config.yaml
num_hidden_layers: 9
hidden_size: 128
n_experts: 128
experts_per_token: 4
d_expert: 64
d_shared_expert: 0
hidden_act: "silu"
moe_layers: [0, 1, 2, 3, 4, 5, 6, 7, 8]
router_score: "softmax"
normalize_top_k: false
routed_scale: 1.0
balance_loss: 0.000816
balance_bias: true
init_std_router: 0.00666
lr_router: 0.00234
vocab_size: 7821
norm: "rmsnorm"
norm_eps: 1e-06
tie_word_embeddings: false
optimizer: "soap_variant"
learning_rate: 0.00541
beta1: 0.95
beta2: 0.95
max_grad_norm: 1.0
batch_tokens: 65536
max_seq_len: 512
train_tokens: 372100000
max_steps: 5678
dataset: "wikipedia_en"
Below are experts of layer 3 (counted from 0) of a mixture-of-experts language model. Rows are named router (the router's row for the expert), up (a neuron's input weights, with its number), down (a neuron's output weights, with its number) and show model dimensions 0-127. Each number is 128 + 24 x the weight over its row's rms, rounded and kept within 0 to 255.
Before each expert's rows: "raises" lists some tokens whose logits its average output raises strongly, later layers aside; "mostly gets" lists some tokens that are sent to it at least half of the time. This comes from a sample of Wikipedia text that the model never trained on.

# expert 114
raises: "et", "oy", "ets", "eb", "es", "ie"
mostly gets: ", T", " X", ", J", "- K", ", V", " Q"
router [ 99 179  88 134 145 137  96  99 114  87 117  91 121 101 158  99 102 139 172 113 126 141 140 112 139 130 136 147 128 120  78 164  96 123 149 148 117 109 128 149 136 147 176 183 121 148 122 106 139 109 130 115 100 127 124 135 101 177 148 151 122 101 162 157  63 146 148 108 134 138 128 121  96 137  99 166 169 131 150 160 141 105 156 153 150  93 144 135 106 104 137 119 154 170 147 106 133  94 141 146  82 150 102 100 145 118 108 137 118 132 134 158 106 111 109 117 116 149 130  99 111 148 102 166  95 137 135 128]
up0 [162 114 116 105 181 148 164 116 165 154 132 169 119 146 157 107 147 185 116 181 116 146 130 117 100  93 135 147 128 137 106 142 155 110 118 109 119 117 132 100  84  97 108 140 107 118 125 110 132 122 116 151 110 142  84 150 110 122 134 150  92 137 120 124 134 152 127 172 130  92  53 122 165 132  98 132 123 110 154 118 115  95 109  94 130 122 154 114 119 122 173 144 108 104 111 138  87 137  81 160 113  85 105 134 148 135 129 139 119 126 153  89 110 155 103 138 138 150 153 142 137 121 121  81 117 171 122 132]
down0 [136 149 111 105 142 119 117 115 115 141 144 140 148 135 156 151 158 114  97 144 141 141 111 104 141  87 107 111 149 120 130 144 187 155 128 114 125 139 130 121  94 147 101 126 104 135 139 106 119 155 104 142 155 151  88 141 156 182 164 143 107 172 147 129 158 122 129 135 143 105  43 142 117 135 153 121  73 111 159 117 133 138 146  99 154 122 151 118 147 154 104 115 142 135  85 155 112 102 112 133 152 106  87 170 128 150 110 122 152 110  96 133  94 155 143  87 142  85 129 137 109 118 178 108 115 172 132 112]
up1 [133  98 134 139 119 102 126 140 159 108 139 151 114 189 110 184 129 165  87 146 108 130 149 126 146 114 141  98 157 104 138 110  80  97  88 147 146 169 104 125 140 140 149 131  72 107 106 150 113 121 145 153 167 137 125 117 123 112 178  98 132 138  99 111 149 135 116 158 127 123  89 104 133 105 133  99  84 106  77 100 111 140 116 137 140 172 101 125 149 106 131 170  84 118 136 139 131 148 146 146 165 113 113  88 160 129 140 137 155 120  98 125 154 109 139 122 168 148 103 125 108 141 139 101 110  92 122 116]
down1 [138  94 141  94 103 118 175 139 135 105 131 112 139 163 106 152 127 142 125 146 107 123 118 106 132  90 107 111 133 140 133  81  86 139  84 110 147 133  96 134 138 103 124 132 119  91 128 128 119 145 134 112 150 130 137 130 133  91  88 129 146 128  60 111 142 159 151 173 146 135 137 142 126 134  78 100 141 111  88 156 116 128 103 119 114 131 165 128 147 113 161 160 101  67 130  90 131 174 157 120 167 144 115 124 164 119 147 120 148 129 117 109 115 138 126 122 174 190 131 113 167 122 126  97 127  86 160 148]
up2 [162 104 121 153  99 113 138 140 103 129 122 133 127 162 147 147 162  88 114 137 118 168 111 101 108 107 147  99 159 128 134 126 150 136 118 128 145 140 131 111 108 123 137 112 100 101 151  71 153 125 158 135 168 129 126 164 131 125 164 165 163 119 128 107 149 172  87 107 130 159  82 113 112 125 147 164 104 116 130 129 127 158 100 124 180 119 103  93 129 138 148 145  81 104 170 100 167 126 118 125 180 139 148 170 106 162 138 132 152 162 104 117 170 141  71 147 132 112 127 121 129 106 134 119 155 102 155 120]
down2 [146 146 149 123  78 123 151 112  98 143 155 100 106 129 126 134 128 150 101 149 125 147 150  76 137 132 150 111 125 153 160 128 144 118 105 144 151 152 165 102 137  90 140  83 121 155 151 106 171 101 140 159 130 153 137 117 113 113  88 127 137 146 144 132 101 143 125 148 159 165  94 156 155 154 138 142 134 148  97 118 112 152 104 108 147 125 149 138  95 101 145 137 110  79  96 147 143 131 101  83 139 148 119 138 167 175 125 101 138 159 108  88 140 147 106 113 118 111 129 134 152 129 115  76 193 178 125 109]

# expert 10
raises: "an", "ant", "ase", "ad", "ang", "alleng"
mostly gets: " Ch", " ch", "Ch", " Ph", " | Ch", " ph"
router [114 147 137 114 149  86  86 126 129 113 142 108 104 127 172  93 141  97  80 121 136 113 137 130 136 143 139 135 163  95 111 124 120  97 166 178 139 106 176 143 125 103 110 113 102 120 127 120 149 157  93 106 104 141 148 160 104 128 164 123 152 102 145 127 119 132 137 120 137 144 168 133  85 103 148 156 156 133 153 137 136 140 112 133 170 101  86 117  88 129 135 121 171 142  75 134 175 107 140 129  94 132 137 147 115 106 135 109 119 152 138 158 108 137  74 109 187 159 154 154 110 106 164 148 122 130 138 146]
up0 [134 112 110  97 160 102  96 145 129 122 105 115 112 124 126 146 146 158 109 135 134 127  93 125 109 137  72 149 166 140 124 142 132 112 167 110 117 123 130 126 134  78 117 129 111 173 148 160 159 102 153 146 116 127 100  88 104 129 135 141 109 115 136 100 182 119 136 134 115 118  88 155 133 141 138 122  88 152 122 118 130 119 156  87 155 163 139 112 102 152 152 128  93 137 114  56 121 127 173 105 145 110 156  88 150 135 157 117 120 117 107 151 111 149  99  89 130 129  98 110 143 123 177  93 102  70 116 100]
down0 [123  93 112 126 138 145 112 126 145 122 161 115  80 175 145 139 110  99 128 175 119 101 153 121  67 131 134 114 125 113 105 161 136 110 137 104  86 130 147  96 108 156  93 148 140 130 149 156 139 123 132  94 100 129 128 141 121 150 103 143 122 145 144 149 142 151 147  85 104 136 149 152 151 130 144 133  90  81 123 147 136 156 104 122 165 142  89 136 105 145 107 153 174 153 141 134 128  93 117 105  90 151 146 112  92 139 103 113 117 136 120 178 116 109  73 114 110 137 175 147 128  78 136 108 133  99  89 161]
up1 [142 103 114 128  92 128 102 149 129 104 155 157 153 108 139 131 111  90 146 137  85 119 101 126 139 117  87 110 152 174 180 103 111 124 128  79 157 135 120 158 131 126 186 114  88 110 142 136 109 110 130 124 119  91 141 124 122 126 120 107 141 139 157 154 125  67 173 136 119 120 112 157 117 142 142  80 106 147 141 122  87 140 128 123 114 142  98 168 187 145 144 121 125  68 140 123 134 159 115 110 137 141 164 140 134 111 106  89 156 117 164 105 131 145 163 152  94 134 147 158 101 158 133 140 128 126 146 148]
down1 [158 134 138 125 116 139  75 120 123 115 155 117 142 123 134 116 114 164 126 155 101 118 119  76 105 164 170  96 153 112 149  79 119  90 145 152 140 161 120 141 134 135 143 107  97 102 137 110 111 108 131 136 104 154 119 109 110 162 120 148  86 144 122  90 106 139 138 134 150 176 101 149 123  93 138 123  89 121 134 167 143 144 124 103 163 115  90 101 122 154 167  91 116 159  98 107 110 167 126 117 156 114 140  82  96  94 122 125 114  84 130 119 118 142 119 127 133 114 139 142 120  95  89 155 120 131 156  61]
up2 [ 97 122 132 145 121 160 162 110  74 145  76 141 137 128 117  96  95 140 147  93 108 180  83 146 119 157 158 127  78 135 129 131  94 127 155 106 133 139 147 158 123 114 144 140 126 157 119  77 122 121 151  48 112 159 138 144 133 114  96 131 168 121 133 121 108 127  87 115 145  91 125 145 117 146 126 121 131  90 149 126 143 194 108 115 122 122 124  84 144  96 121  90 114 125 118 133 123 132  78 126 153 130 151 123 135 161 148 133 113 110 108 127 163 122 112 157 153  88 145 146 146 104 119 119 109 134 109 145]
down2 [138 146 137 160 127  91 144 139 114 178 134 146 101 140 125 130 112 145 189 148 127 135 139 175 172 111 111 124 166 129 120  97  83 136  96 157 142 112 150 102 127 135 122 169 100 156 127 114 146 123 123 167  84 107 144 153 123  97  84 103 122 116 141 135 123 141 120  97 172 120 154 118 165 119 121 137 118 162 118 158 100 120 146 154 132 134  88  94  95  97 167 153  90 101 134 114 122 122 126 126 119 110 120 166 164 127 140 120 161  91 165 104 110 123 156 116 143 107 153  90 107 137 153 122  91 173 109 112]

# expert 100
raises: "en", "-", "–"
mostly gets: " at the time", "leton", "rator", "ha", " itself", "row"
router [ 95 105 146 123 118 150 169 103  97 153 107 118 137 139 124 168 135 123 159 169  89 143 151 138 157 151 119 109 129  99 150 114 119 115 119 174 133 161 105 126  98 126  48  89 129 153 125 139 132 161 115 104 147 145 149 123 123 101 132 116  86 146 140 131 131 135  88 140 142 150 123  94 148 133 143 119  87 148 125 124 129 116 114 130 112 166 125 109 144 124  77 111  77 134 166 143 104 162 104  93 158 116  98 181 125 127 102 146 132 118  94 106 139 113 169 126  72 101 123 136  90 102 141 116 112 134 135 109]
up7 [154 145 142 163 138 151 137 186 135 123 123 110 153 141 147 143 104 106 120 116 132 162 144  97 134 182 135 121 140 125 124 107 101 143 157 126 163 153 183 118 157 124 147 130 136 107 138 133 106  97 147 128 123 122 134  98 122 153  88 100 127 112 137 131 107 145 126 165 171  80  97 128 127 156 126 142 143  96 126 140  71 124 119 145 134 114 156 138 129 172 141 139 151 152 167 170 166 136  90 115 182  84 113 133 135 125  89 119 119  92 159 127 161 115 145  85 102 119 121 147 108 180 130 138 109  88 118 111]
down7 [153 141 155 135 119 150 159 132 145 116 106 179 110  96 112 146 132 100 111  78  84 130 127 101  69 106 120 116 120 156 127 127 119 131 171 111 121 132 123 114  87 141 136 130 114 153 142 141 107 135 153 162 118 120 120 178 151 120 195 129 136 107 129 127 117 109 114 131 131 144  87 149 193  96 139 111 120  85 130 125  88  98 124 146  87 151 122 154 125 119 129  83 131 111 126 134  86 142  98 110 117 135 170 129 156 172 113 117 124 111 127 137  90 118 113 142 170 120 123 128 164 104 118 152 134 140 171 173]
up8 [126 179 120 145 110 149 145 142 155 164 161  98 123 115 148 123 140 139 142 147 117 135 113 124 154 169  94 101  85 117 111 113 116 121 148 101 125 114 119  89 114 134 127 141 157 101 102 137 129 137 169 144 123 131 111 125 146 162 130 168 146 112  95 123 147 150 123 196 166 102  97 113 119 169 100  84 146 158 139 114 108 164  94 147 138 121 163 146 130  90 150  99 134  93  87 115 106 150 111 145 120 135  94 162 105  99 126 141 177 155 134 168 121 109  98 136 120  88 157 155 132 149 135 127 153 166 154 119]
down8 [125 170 140 109 130 118 143 145 128 136  74 117 150 100 142 101 123 123 139 104 125 120 132 104 111 130 141 131 132 154 104 113 135 142 142 106  98 140 105 116 154  76 150 162 105 164 136  96 103 166 111 138 122 120 126 145 137 111 120 124  80 196 142 134 125 150  98 107 142 150 116 102 103 134 133 125 158 127 160 118 177 145 162 131 128 138 159 109 142 124 121 132 162 118  73 184  66 102 158  98  80 151 163  76 126 134 130 131 149 114 130  93 139 122 161 116 127 117  95 168 121 125 120 146 126 132 132  77]
up9 [159 117 102  99 128 118 119 133 164 105 136 144 116 135 132 124 133 121 124  89  88 144 157 127 132 104 128 135 111 105 122 129  95  98 143 122 112 118 165 140 158  78 118  86 146 137  80 126  98 194 160 122 124 129 111 100  95 145 109 127  78 130  95 120 122 135 140 146 115 130  92  99 123 118 159 165 117 109 141 154 117 163 154 133  87 121 176 135 164 130 108 149 132 118 174  96 100 138 116 103 163 162 161 153 163 149 118  79 157 123 102  95 152 124 123 109 119 134 114 104 106 144 175 102 141 100 102 144]
down9 [148 105 106 117 155 134  98 175 115 122 138 145 113 104 143 159 148 109 160 133 155 105 140 133  77 122 113 108 133 125 139 158 112 140  92 140 179 127 117 115  98 127 174  85 158 117 131 150 161 138  84  90 107 127 131 110 105  86 148 114 137 137 129 150 131 141 155  73 132 136 107 133  84 111 136 143 146 139 133 127 117 137 172 129 134 113 149 140 157 177 207 145 146 159 120 122 140 100 155 138  82 125  89 135 124 128 133 155 108 145 146 149 101 106 131 132 172 160 120 132 170 111 108 145 156 136 121 160]